config = dict(
    n_head=2,
    n_kv_head=2,
    norm='rmsnorm',
    tie_embeddings=True,
    init='uniform',
    warmup_steps=207,
    decay_shape='linear',
)
Below are experts of layer 6 (counted from 0) of a mixture-of-experts language model. Rows are named gate (a neuron's input weights, with its number), up (a neuron's input weights, with its number), down (a neuron's output weights, with its number) and show model dimensions 0-127. Each number is 128 + 32 x the weight over its row's rms, rounded and kept within 0 to 255. Numbers have three digits each.
Before each expert's rows: a language model's description of what the expert responds to; "comes after" lists some tokens at least twice as common just before its tokens as in all text. This comes from a sample of Wikipedia text that the model never trained on. Tokens count by the router's weight.

# expert 49
Description: Noun suffixes, prepositions. Noun-ending pieces like -ence, -in, -ing, -s, plus of, in, over, out, such, because, as in absence, evidence, basin.
comes after: "s", "ra", "ta", "ri", "gu", " area"
gate0:063165186150147152134195149052104151084135127052140152093140071079140172134112127101123163091167142135122089113122127093134114084176143122138138085114142176149105137117105166169140181121076183145106139142167105173078147103163117156131119155175200105128118131171119129157159168107194150117113147191089072111090114112128108149182137113158125131131140109156095095120134199145109181130098
up0:175168094097117141142105160125138107063119085112089148090139084135103133079172116103145096083040144106072109130142123150104118117123071170125126183120151108116167198113083121131149128141165149162095178127092097150148176090159092124151145153136164146067121129154139131188106124103131072193108133082114143125092086096107130127171111164101114112089158106171134186140220153100152174157144
down0:107145136133155156124194141106119163114099172127153134092120130121142195123139176176156135168111101130153195200158121076136094167123054129134133150117097098136113131103168143145132161156137128162139045091164089073075094135178104128058082139134096116133169158127152109135099060192108172141119134180095125132147162074143131148156136133126189134126147066122139047125145077138103127132142
gate1:183122166170121163171125180082173133074085125111189159174123066106140127107085137138170147167126133090150151093174185117094134068115130142125093159131136141170106065154090135104169076149146129113135181139122109205096133139129132128119120150103149115134116120130091103162205114071135089155190121118070102102175109115151114099137149124107174136144108117162105106136173152142061045116108
up1:191111131159124179109141104143152141166148108206048164132141103079149096122142054094032186107106185141106125123119161129163196124180154185126111151179139130081116101107101071181114175183116126189104174129106145113117130115166157121111129078130123084123117161099151144114083082117140129105167135146132143108166175113110174142146114169122104143126151152140137144102120176141106146085108
down1:047070127144072165152131088142158098185133111055136164149122107079174136142117095146194148140103102122171145128145127145143147101136153061156153121135151155181112152148068113112129110121117107168177103175134156152148133153173103120159166097131136127112080073146164125129160121086090134046132161108163083100113104075085102072120078138151176153093108083126155064112143100112142093102096
gate2:114157167140115150154194107102099137140106131094157092123109075173170130105097125149107202115144142089122125151139156151148185124158151073148115160125126113078153095117171143143182194124103178110109086131116050116088186174117186124192139144107147117121168153151149076125169103144146138154086133158170146148140144112129085109172134174219137149087140114197064162172126142118141153120124
up2:067116137116084145151185131118194069124186134132153114133155102155183194160126134184125144128152122118121198137111065103154141171057088074107096121106119121185162138131105202130116099106148191192100131092164154094099138101149118124150143134128088096096138122133129142205176127106170096167180128138117109086125166131115123094154136127103098111156132124168114108085125141152153044142145
down2:094146080101102136187091117134104123133136148152140072181130158112153137123077031111141171164130116125091090107122117070127163124139194100119106097206129138143170137126120142122138137203083172147111098121182116089064164142146124051113106169134144078073087156154123144102187168098092090138144133091138141121132122184112128087076100111121145151158151122116125128140128080139149207139150
gate3:127115145062136151133146137134168177181102092141147123113079104108112089120121085130124148138164160139103143146169102126189110134136155151106077110136109144138089096077111119140146187166163095123157117109141111171125128112237143104080102126211072102111151030113135136134073070105118107132117198100151130105145135150103137140121174177147105147087105106134135118116175099111174199125179
up3:164092157160147025121146103126163187124153055151126145070076129155072136129156146133098081101185132144090163133088141125162103124106112135097125126054129076139163082070135119127108133087078064137140121095107092177114169121085081136122148070103126124098115113155110149112092152130082142163142099148155167085165153123108190120140102181157155133091138133144109160150107109096147170070138
down3:138111155136063126135080138183058087135160076193116147166110132151067142126093117162084162095127140138122159147145189172124088140169121137125133165202181140196110169154113090087123161148120095143084162120136146156143140170082116135155125143116145098084101131085072136101125113115098108061137136070134090158130132111128169112161084083131118115160071139136157151110140156108203074153172
gate4:073132172125109153179139107105187124138085195134100127195166155149134139121090121098168134084156166125146110138072152159105095131099147106082111123103122133117108127157159177129110100170125102114109081100167112140098117098139125139115162154124140161195103146192094167109130124121075188109184113078150068157147081108164092166125061081091160169169057130175110116126101081082130109148153
up4:143135135185130141146132179088149087063129154114096085147105145169148125096121142112169085115191053170120100132126137137093121029095075180135176122163092171167145083106185161099070170120106160104134139176139114110125141144148113169128150128141151116107093203089141153131061125133159201191104086114126112138108102133137101130113150097116127132096084147124146126136114139193175158137098
down4:126130126123130116136119109140086164143140111180138136154151170177098188150155118067127144141153153122141108118132069136068161136166170136126125177107117145112182128147091151155113161130128093169069133053142177150130183164063100121107073092122119129095140105078130164066149123156078126114145155172176158191136186080134153184082072136140113115158091109134119089065083177099152136139167

# expert 23
Description: Line-start and table pieces. Tokens at the start of a line, table cell or list field, such as the first piece of Business or Species, table pipes, newlines.
comes after: " ", "\n", " |", "==", "===", " =="
gate3:096165146127135114091162101119054174162153164109113152110054080183180080088119133107188164143090144146212058125135128116089099115185158116100137123155139147116154094113117152066144168093086087176115119157133066143127172130065113183117181109086152126144104117173112112125134152101117162214123119134104081171154124106170145131133101139123097144110167116126123124110156113149131152084100
up3:149112104077158089147193163132145111092118095113127136106110114169202086124118136100096137111112104096099148130138130114074114111173156105135115169141077155098152140106170111183122117099105019136152115132167150187194150152191105125196127179117118093132071128164107148164063130138196133146127159173140139144171154182154131091112152092125135185129129093119191135131107140152154131180119
down3:072161086149110145125154138107095090118167106112139097126158141121168159079120165107142146194187138141123108114139096135147107130086056111147157133151117134164183103138212158095121125096126111125112139095159093130115159119058138160165180096103133162071181170158183122129119151186127133163197159169148104205110080135099139120147129137106110142099152071178082156146143122163089125075078
gate4:137122137134087147183140140108122123122100128175121110177095064114164115066037091111122118136169111081124089142085104145117126134098130092098075152133094127103041149142126130163142174160155173173047160090110103115151156139156118132115135105157127173140138191139192063147163157109145156133127175122098132114125091094130188154135150176127096123097113107163051167133058116141135108096122
up4:196129076095149103066149123082106104097127073140107128099148194083150140087084122099118123108102124093096134110124132090117134160085123133067143076140167145109188086131105183106100110148140182200116090119099104103103100090133131143141200164113109149101164181107117130173153076119105154079111078089120124124159156081094135188117143116157182121104108093139112080135206116115173155125138
down4:088084156178194097110177163158092130102108097118128169138137082117065119137162108123115132138130110105183115160150168130182128173092074131113147101132198132121130187110131108120096126127182193131120107232100102137111108133123142109129168126157137115120119099127149132131154142156122155076067067135149107076094125122090100101148162102154082180151091064195185078178135136137122125125132
gate5:092096105122166140107154106116119132175142046155099070187078096164137124177134123121140121106128159131131081175122058161087148076144063125081085164180138104123134186141082120045116179140106109145133146097139127125106122159136127125109113114100202112120097210135126152148122122114096145192055116097161116116107125066101150118149111101155122185125152148185067121128118145139101128129120
up5:114132138144152124063086141088092113107109132120126196165088070119143135128169133175149165127114130141144165106173118119132170142131199056113119080128153141138146088122159134146141155161147116132136096096119124045155066103071071127162067072239142144172156143160156105078130148091116136118130092081155159182120155124112146119104136124122123121094111163157085139129134133127221115123116
down5:154163160087149092139113152119087101191169141108138134147131086095130121180123109059063146130105094216029097113187125104190079204100125125150135131120088096166123117138110125165154151170178125180147127106096124128137125144167124142134112169172088132167124144121095136142117168127151132109120162152110181130124180165170131142127074131139158118078081145162088102079182142163117149152142
gate6:155172149114128151158127063113152135106148108149074052185072082159147136145138129183106149094158088191135084137151136116140136135111128168126172140114101138113093100166133106145136128147165152126127124151062104105168166141089105132110097192147081113126110175155144128099083116128150166150123158147183146105150093093191157150144113100097110070126150088177149185199051141106080134190138
up6:131118102142141150192211102124135113123146167080098080084085104146104128153135127124150166149031144158104080058129138102114115181148137070176138056122135150112161116148143095126119154098126096110186129089144185104085176108119108128084147087057109144137122091135101136074114152150157160144144117088148121164099115115094172171154151125127184122156197104133136122175119126127196165112129
down6:151165178130107121129103161105210093101114151116132179089101095113140138198076110148108103171155099126153093113160213107181132143090099176138128100089097150098083201100077135122137109140145112090075136131125132150157053109120135104140103172144131086153119137084152134124117143135150156163108106150139173143110093174145082166146171082095062169146113136178070091181129170127111098123145
gate7:175153128143128151073144103136148148157062066165114084132113191103131139167124099137187129168138130126075142166099138159144111092101089126201091113123179117135083128158141122143121171131145150127142187143127093172164089088145218136122062193123148137154104132143124098143218125179141130120091094132073087123131138118157134135080149148098187130118107091149109098138047129101091134107125
up7:131172119144124164184147164103128141112118121149189085147151079075111090126187133132108072138125064113138151132094126159173120097113095065141126122074156126209150139158089121084078088101110125117090148169163107182151108138106152085190143141157092159142082077129103099181140097152189109087106159121146132171074129140168104064120120093133149115182132095121113144093108122086168153182143
down7:056107097085103122146128173082098103114118100106110158135196108127142113112153091146096191098166101069132166178143120129115115089149145112223097104083107141165129127145073127071142185056108138130074147124088128102141171191150113215182128116171162116122160133146146101107074126148093107124185180120088140105110164155116136130115100131185124129174157132131158115131102118134119088147100

# expert 52
Description: Word-start syllables after capitals. Second syllable right after a capital or prefix in names and words, such as con in economic, mit in Dmitry, ter in Intercity.
comes after: " E", " O", " De", " de", " C", " A"
gate3:119131123121173112129163046108085109153077090084133173140088143157101141130066116128193162121114127125171118121161129097114158065129147103145096153123128103134142069119037189123120151148095170107132109128124185168117141147070157104117144134173144206136140144125117119170074134101105148185081145163075112114176122183194145121121070111099134122166121128129098128140091170110117093065102
up3:110110185153048088129183157107131144130131081121157125108180143160094118142123101135058122149178179136106163101118135130118077155135116122127104099144114143091164139137164144172197156157119202167139141116147124111097113141112184158083166113069114208109179173136155132114123131083084245106094115146122092116161083114138145121075108080166149099130138162117134115131084160124149145109144
down3:097137135085114148126131110156098138129102118091124101087148066126095074057105071106121117173070101103094094167143129122146148085230104106144107087159076134184084146159140107126130125142095128107131115145157129115074143129077111099097151093114166067127104143100084088125114175157137124146118084185153143211097111137118126125091137193184149136178098109090127087161198112143121135136102
gate4:102126099105176109155143137081137149101086096135057113117000128039174118171167133155157133106099160093143169115161150083094117141070168100132156134128109159109151106123147113136161118065112159119122130137157165113101187134166180135097098074150177182104098103166100144112155164115119145089104149128135116119095144126151078119101144115178134127117144066118104149104131091103102120155139
up4:142079073117169152083171105131139141085152113122095066141156138128101125117178164192095088162084162135096092098124168130127059115156120076077109115155115102130132089111154158177091155100137113145104076143112159041132121190088147135099102121179128155115099158201163147135128106101081137140104113106095126112149187016128149142143161102123129149113161149112143147158164124146182157119140
down4:087139137117134130062145132107154139094147076113162195170137161172085139121166142105076166128112136113114167080102112127139154083127201142123183101117155135183137178201122092140114129113102056169177111135144181063109140149093119135061135160104115087148057091101128125133068129127143124117212129136166159126103117087132196113077169118099147109147094079121116142144130115134148126104106
gate5:169139149120116104102062111184139115201127187128097168172175164138165132100072069123109120134143165096187101173127090103160152123072102086119117112177158148153138169121121156128142158148126211138131083122109141099094222096186098133122175151150080163117187128117134108147088077142084134147119133120129146155090138150144121100114151139119172103123115073105122132168077125110097116197121
up5:100185127063099108096135142130105131093130127122086095100107121098106126182123112154154083149154111134136174058124120112161092080147163103106103114111075085078126135104127140097128156095163144165221096102140107116171082112141139114124130110199158126113153185067144140196092104068161138118159116159133158136128157168099131171144094105171124139101114123157160155190129148090234158125139
down5:061131140153114087114088158108080104177097090132075139102132100137199153088089157110064103144144185147138105125125096049135113128131104124154140133157121115124084154125088160136112135125170107115137085111132133144090101159115189108095094075116083125204054164094115086148072141136065109153119137184133116117114152097127127107102120090068113090156071059126189133133122093142156147156146
gate6:100168105158105129137112086156116169134123086139134178163102083085102107094059118174102156068134079075162099075162124060076145177106104128091169102166039148067091096091129172108159135147128152120125122123134106114114139141110161119053090205087143152123110092154123162099098179112105125126114107156122124138160109168196112128138167121098121110119083076091115130162120135129101168106111
up6:143150146082136153085154137124152119087163089157082129106101125164089118209067133122162088174166174175144195100102103150158160079154099150091109130091149118062150113118098108181140085151109107121061117149101117104165136111106087156157153119106128133114107095115205071159130090075111154136059136083136111179110102154139151119101181086116117144118096152104097169065146134130112150100172
down6:108117128040106134134130087104113103130138093120116187076154145100093112149139100116113119151159128063133101153145124165118135085074069087157150177135106129122167051147133143127124118147095173110071124074139148081097112161142158112117134149178125120085075102126156141181135137133081094156108109140103142116130125066102116126110143121155205102155032145144136131107152155126071188094215
gate7:191129075094156137115153119105132161127148145139105167091067067147157159166136134180129099112142123139105111127165129071098097092148135132136140103144115153171221140126112157066197145164158139205107093122176145151103130115200167137087172082200154170067076102145120123121101188149110167138096120158105108101113143149159135117166097128079109106154144105099117155088112140084129171129144
up7:166091058162129113197095058119110146134126178129142059115123141150112098135127078156161107112141115122161116107106137076125113154081146159162104164084147187135154120129120149114132150109165097186087145083165152096113111131091071116118085182125210148116107091143145203155116119076134066094075160121075137097133133136102159105154144147135118112117082154078141138104072171119141141196135
down7:107137151080161177089130146129119132120140097141151124065093104111127151123103087075138108151068068082177147107072073117132178187120141197154179133148117096137121121185105135172116138145046138146132155157209123173141105146141063152121168111138156098100073080111178125096139148162189084159136084139126121138152128108160085104115156148187087128113156124132101108144141142163124119071106

# expert 18
Description: Latinate stems and s. Inner stem pieces after prefixes like re-, dis-, unce-, such as rt in uncertainty, s in dismissed, port in reported, plus CJK byte pieces.
comes after: " re", " Re", "-", " dis", " se", "ce"
gate1:074130114130157143139168188110155120171090155175105078134134019118117174114139121115106083119153136105143157120133119091108142071141170095152119123113135148173094127117089141100085147095067179108154060116099142149075116142143074161165175065183126145129201112170179092133127149138112072049132142098098118092124152132165118135129139133148098131135138059103090096124186145134152135123141
up1:165142163067107140105200075113144123110115121110105089132136131091188091123107160111079121136120109106147157155140097151168114113135105088131107096169170122130099142092117090134113104108143173114135137106068177123060097116188132114120097157108138117085087100143134168124135057095098122085108136101145186162112156202136127142120166120198120070155120070094096143122055119105073107199179
down1:163100137126101097160086110218117098122183130113122109169153140173202132163104157109139108160133087069071125127083175075103154130131110093103098140122077111125122170147140147151160116108129138099130124123165101151169128152129102097156124067123129152097098125144142113138252068143110172150100113175124172159091120150165111130170130112107107132163137175136092119200081099114063138169117
gate2:095140127116140134092127106154128119116192079150091158130107146069131145146072143125130140129150179133166182103135144160094173138135087121093107094158163154155142079111099083123163133130145180139073117181128146117071139172136134121077081117071106121145150118170136135187188136132084130074156089144190118147114115130128142108133136137124183161158129007134076166154182159137062144127169
up2:099113106165104150119160111079182080125151128114104167128108141127142061183135143141182109114136136126104098152154123128204123105137091115121080135096115102112115082157095146214128092167100119070097163088114115202108115080117110135161151185180078152068069133113144102138129151143132160194079132165115152137182163130163103149168145124144176151193100138086088104096102100176150136117113
down2:079130115121112090048093119101126126124125139191161164157117094107107162133159081160120168127101156135159098113088061153121099181120157097116145088148116131140131209066098094117151168115116079074110181089119125156129108113134103062112148128144075115059122160100075079098099166157080115173095164052082130101201129103142108108104099142102107108109122161132103123118153124088140146101111
gate3:110151165158138109151159108173109111117165076105117113134062119116063082110140090134103138138090156072125142099109087165083165057134092105136150097118137133190155140121167104108175172121084084159104092147117127143135130132173114098154152154083189162095118130127094135134146098140188149152065180165152114113091144146150144113171156051143056161082134104141147054135141176151161182139134
up3:138157138106153106164085103077136153112131181201136144140116123090141073130162109115011158159131127097075197123101084144116116025122124116107119188108116147092178140100113141131157065122093132131124149129132179123136176150124141117139129100134104170134120130111164124121161182114120181153169159144159123110109209141131143108133207159096122130125086098128098126085155126123129188135175
down3:094061106183162124068144132109147156127122133166154144112053149158109135166128133097147131139176095119120112095075098168121108116169119140134125166142142106128100064142148094077152209153167112115070083127151192145184126121133127025137155094138115113130165170160115085146161136106140114119165124167089122095091173128177085141128126146155140141113108041164133171157169098132163106167141
gate4:175155124112167131100115150141136174193075064159101129161059109132149094120080188157130088158137135158131133090134137148127081125157157089146123109124163119072179124086124163178077140143108170162080074157176211087160171150116124152155090114160097156119144156119115131126126163102158084139119135148043124147200167095111132108124094111119150078151164128152093099116123155168120066109127
up4:111166124131093134161143122085117124173153115114077164038134105141154134109139127147121151169080055129134080108184088121156152109114163078147081107116099145119192136163109116095123127164052149084114144092103185109080118106130166115076091149139114174128119151127109140182064100095139139135150108153070160121121112147091091138132171102106172097091132184123084139115142153033115105146078
down4:132101157077158164101118159149105085145116161108062117188124086189073160137093153083115127135139175125172146093170121126093149107092106099147117129106118153110130114171121188144135118150069123119127174161166145131138164121126190129127124122203111073168199097095080111137150150111145118120144125051086118129160170020133141112095107151116144111084129156110188127165133089178121148109099
gate5:071109182145099142128112131159090108098123122110155098128118109087130147126120114216110129100149139118130135168116152159104090095128159177176135151132146166186157119199113171127068203136149207130085088076111068155187128124115169103170060133104155119113155101152156098128088108146107120121175151126178118123151106100090144132201134143112073154135077128171111135107143101155162199124110
up5:087146062053147185163174129139128179169079105143102131099169109147155144136127099117146122123131128090153161146135163171153118121148166145156129152152056144124119164141150107151155114140126117038082119175163113100097148134170160126136097130092071108114135173108171114166060096152174083181151155143107128141162143128105118092181090192104144131108197135141055102073129124118092093143161
down5:049132095113098125124186143138147122108186127119112127094103055112113136142202094099143133101129164105078096103110142146093152124093140186177140121180124079145140168107123098146122125095112172106049114086168086096110215093128121131072161103127143140203083153086098147136096170123175107147151115136119098105165135156218140119135119162115131124182135112126178110143153118096139152173124

# expert 9
Description: Conjunctions, people nouns, o-pieces. The word and, brackets and quotes, who/would/will, and nouns for people like politician, women, footballer; also the o inside chose, woman, wounded.
comes after: ",", "\"", " w", " V", ")", " m"
gate0:113150038133178079129142112078127113216133105118093127130143074051150159098081113165139134128095171109147159151213147153090111130083127118159199168125140138151120067069137142109145170106118096079091096141190146159093153145131125096078151129055138116117161118141120127115097119134146109116126193114146119123151126096162125239172148124137118108158114139134143131154158131130143125108140
up0:139130145115072084170079080121078157119109119075143140137120122046078147091166126083133104101174070088153085131176161147163096138101141118155100149111164153117106088099166131090116170152114141125100164171102141098170158070131124134119094158158126103155085137087132094157147193045146139139163140083147183178135198072124093170161141149152130119145120099127127067131106107112110103087096
down0:131060071143129079121160110091076104086106063098138176122165085123131128128142172102117148118168102100121157128108154107161118090114125160114106149144173152195110117140130139088120219129102144112117139072159104108143100144118145166083103107168174113059091116101116094112129129106122070161158112096095125120147126078125111161147160147143095134144160080164234066125096110089199141103136
gate1:142138138160135108100111122173108112111100091123140148164130119080172112133110042129125122084108129082148177100138152139123097092074110127052199142096179181137130040147096171082159126100158170082133090153139183080135204128091145142127169179171139099135160143085102137110134120132103168151103101163151187154133121109196153145180115164130114169127129101154144143191128144127152118123085
up1:122110137164147131122133198184066134081191120148103134120133129126115095111090076130120068115169171109164105118126148105117135075083118152139096171077135187070100082169127134123138110169116137115124111159091201070131080083096144122124096166133154077133102044099127110115141140110102115117048115119128154188131153087111173161141146123158123189086129121124160144105154127114134061103072
down1:132106085084172146194123171163158158092147197136096132125103135107092095103185116122109108105117110098138100133147099119110095157111113117102073132121153114140111100053077119137076122078122077136098159141159125118122108057106133109117148131071139205119122166112123097092108127125173117089103100202123134149185152092106130105118114151184120131069040144122156062147194079096112133130119
gate2:102113138110136097178087111137049113137096140114123117179154082149096151092157126159159121123114134130108154099104129096103183109131224114114136176155168129116112120145130195112163121146168135161065087130107102131147154104122149125074121107080174161116147165146053137111228116081066155152123110100122105147122091135156138153166136114094063122116170076123169155105117109058079158110153
up2:093100152183178112131147201125103118147136120165107209132136113124134076098107130147087142148148091131113083124114146120157169122113073118109100089179107134076151181103149096135113116166099148133089134100058122093199119128112148110149129183191130085132109151111086125132099130150168058162124092169129175155136116166086086095097161150118069153167071106178086121082131164087116144143178
down2:125162137153120171125145103095090169165108143124091145144073136092153134107149183157181100109096152139100152069124121125077146139144136140141141125114112143105111087109110074189094100129113100139138156077099128137182141111218093088098085116098082127149119131060185105169190162114097155143111057168117141106108182124110117100166119158113133098054101129147131130148156096016130115135108
gate3:124096097136162155156180101085077153123115119088104130233129147135115171102114097131103139144137129119073093168116131084113118099166139121133127132178124149166094116170130154146100121120144064096108157118071096158062137105111173134143107121057094124094139148144066093161127119107107117136128124193135065153093133082190162081101144112118128135112146108087138129041104120074039126121156
up3:126148132138136159161183113095137133114127126169097117068139150132172060115234123166151120152148114148144160093120129136157083085083113148140112129130108068075178099110090075069122109119119144136065170180125166110114135176154176131150167159206090100145130117124124162149132121161101063133212158095175102130053127113119109112120150116123137124098109131151087138097148128092162178164125
down3:152173117180104167063211105151130133130121129099134068141145101075109147147083080083142171123112095200132096154128068146128154051123103119160120120125160097109195116163117158136179114215082128111134117109140082127092125136161136110134141151085113161148131126165081089150152159148120109084164144136131135174116149121077111099153204137058119092122110122158128057127138126176136115111156
gate4:193141149100084120094097146118111177109141191137078134169079111087120106133145100104171178112115153156134118172128154138168058138161125137141109144109162145085091150120131094091098164125113115139142088092115132178121175129147129083127133179118081079147082103174090154128115129112072149132052120209149068111112168140156193120123104113173131137141119086169126177106175105162062139075100
up4:058171102147185165131111172096152103144151140069141171088143150135115079136124178137076126162133138127146140124111042113126130108107129120177120124111104066166210068083150127145132151127169074135134138095114145128112086130099176151146123128057093114088132165148196150139075108127116140135154122124119134142108079136185065112151148147129100059104153124127154127214145105104140194118121
down4:087112114116131103136160140105077102171105143147107148164087074149112137149218167111070091126127156144108125126090110049090106141126116071167132077152157140083129106141125102149114140162090062154151111102088202148113113053163085090122140087142105128178088101078117131176120134129091112150184124142112097165152166151101160124123136131156163106079117152090147131113186129099099212126094

# expert 35
Description: Latin-root word stems. Stems after prefixes like pre-, re- or dis- that take suffixes next, such as pre-c-eded, ident-ified, head-ed, equ-ip-ment.
comes after: " re", "s", "re", " pre", " ex", "ne"
gate0:137125115095078121094094156120089116155143126129163173154113143155125062168135158110140082136117135121160195065099115175139167111158155116133180164093112130139171165099154175107127132192165109124113113144137095141183099140140165105067202084146082109126143117095081147137095181084158145193142095181117126169031060165106165106121126115128100135136114076149113122113116147103090139147173
up0:093100137150205145122103103126098124107076182123077110122152080126138109137103149085186111068162144159113087169137120134100160061208154125162147167128147123130188128088117125170124059106151088115098113115147131176098177171148120127133142168117079109134174179117127102173109134086159092138115125080169098133139110122136094203141132132084175155141178101080122101106127159116094096064166
down0:147113112108141087130119076090141080098093121141086111154086186079106136088183147065159113133172183133139143181129112058136128124155151139129126107151136095126150126166140172115089178165133134145174161103157147134062176108142121080147203102122084044083160163137102160139123098141123090125113088113084131092154092169141086155152105112107139106084065103188129132170153110105116099127190
gate1:089046136093176070125134094148153175094145066144163111104086143119126101116088106081171101127140152084108143128129159109125109153137163121189099171083112101118176111124176100154094130088125102167111110124075087151099157143168122161087091147148163167077092148103135149096134092161067119168127092120102133168166140138150150176148171150113120083067104093130105141184122078061170077155129
up1:043124136159132064110074133105136094161130143159119197142125150151113132130071102094170123089098133139197108148122105092093172127139146117123140123120156134114216130128216144110110139175129124158064122102124182160100140087118130147122080143104160131134086110132178095117127136142134124123080180119116105145098190162161087095165138132130122094087157133058132186068148082130190134172109
down1:124071104138140143062187100145140110058161110143110154116178208125103167162140129123162094186174132073119124090095109161144108080081063057131207150107090121146104102163105106095123103095091124080123119134120136158110160139173077122083146131111159132161194130156110125103113147076162120092112136099092093171109077130094089132112141172089092139127117125120113140134167162063153119123149
gate2:159136120134150144106160104145089177117094173164107105164061152157137102149118065140158105121146135100139129172106124151194108061069159132148193121149116137083143113151092102101175168200068158134122091079163120127109163080136144102108174104102060133134125115075108132107146153139136132173090108169196094093052087142136105135143108119122102112140099089144107119182164113122052097119122
up2:116119164171169174131151157142100134113101086065180163138167123088136159155104143123070170111131089141114096107125129171149069123065103078115123101071137155112152169096118145104063088100146114144165114068190163091175053149137153125194151104193106096133120135129089121134130133132124153153173159125131139138122084097141097107073100161087096122152133156126143095088094133155036162112121
down2:144092125106144067168110155175117113107090097155113201157099109144163091204143156139128137078133099094169109124103157071105188086122134128113094110158139156134069089109156160177137075074135108132152073126105086133139089093128097116088135115101082123213086128132084134171137147137115166189164119103129120072133144157108121101098197107098070097134125115130135132110068144173183132115112
gate3:121090136119173120162117168170166152114210084130106102151067080185166162178104118133148135121113172118084209095130135125092115125159141121118107125150092131117114154053111135115135142115118124100121126094108090106107126177191191160082163142113090152124089132153137158174105124145136156122104095186076068122157110137151124103132156162114112096168096048137078120112144192110169053121127
up3:152145068156095090159174113125161126135117098099173182104119148165083105119158159159099119203109090158118105061157136160113082168124085120083218167124116120123173086113145097083142169101101128138135110111066122105139119125171131117092153056146174147095129105165121200159116111129181085131068140162099177123087146138116164133169135114137130098084129135175179130125094174161144110143089
down3:126152092195193070142106126151142148126092107149123124171125134143081153113166169161136138122204153126118153103093071146170066133045063098163111130114089120187114136157106087136161102121195128065105095110156110117162091132103151158107152104148115118172176070098157089076107091103175090137126177125123129069118080135102138146159128126130129108084073144107118153133104158114152119175164
gate4:107164137084119141156090134127127088115126156157150109128095090159091109136139145102136115108149129143118096206159130108158150082108182112163180172135110123085175095086068089109158101097112201077119165121114104179092112105115115098059132230142149149164114158151142125142134132090107115093182128149076089158157159108146136156179124139151149112175063142134086106098104126089063087072114
up4:139131150145174121113110097153163142182102062155142168113126155158086121181122225142149215127093149063097101117120114126050117097177125157109151109093137093116142143141081145129143106086119114140087114117076109145184183176116128132101118107084169164137117138100127189126157169163132106171178089111111146090120085112105078095131097135118119141110145135116117088054115141152151067073149
down4:106125154179076142173097135126147099140102170092073128102136113159122132115128193132138116129134135122117105143161166148082183063127134152124127127121157124055126048110087165154166185160083158085158170100126118158136199102164111082120123167128183111130138130178202121175124164085118089167151125177127110151167056107177113091118123150115115108133135093156179098124115181149107189143110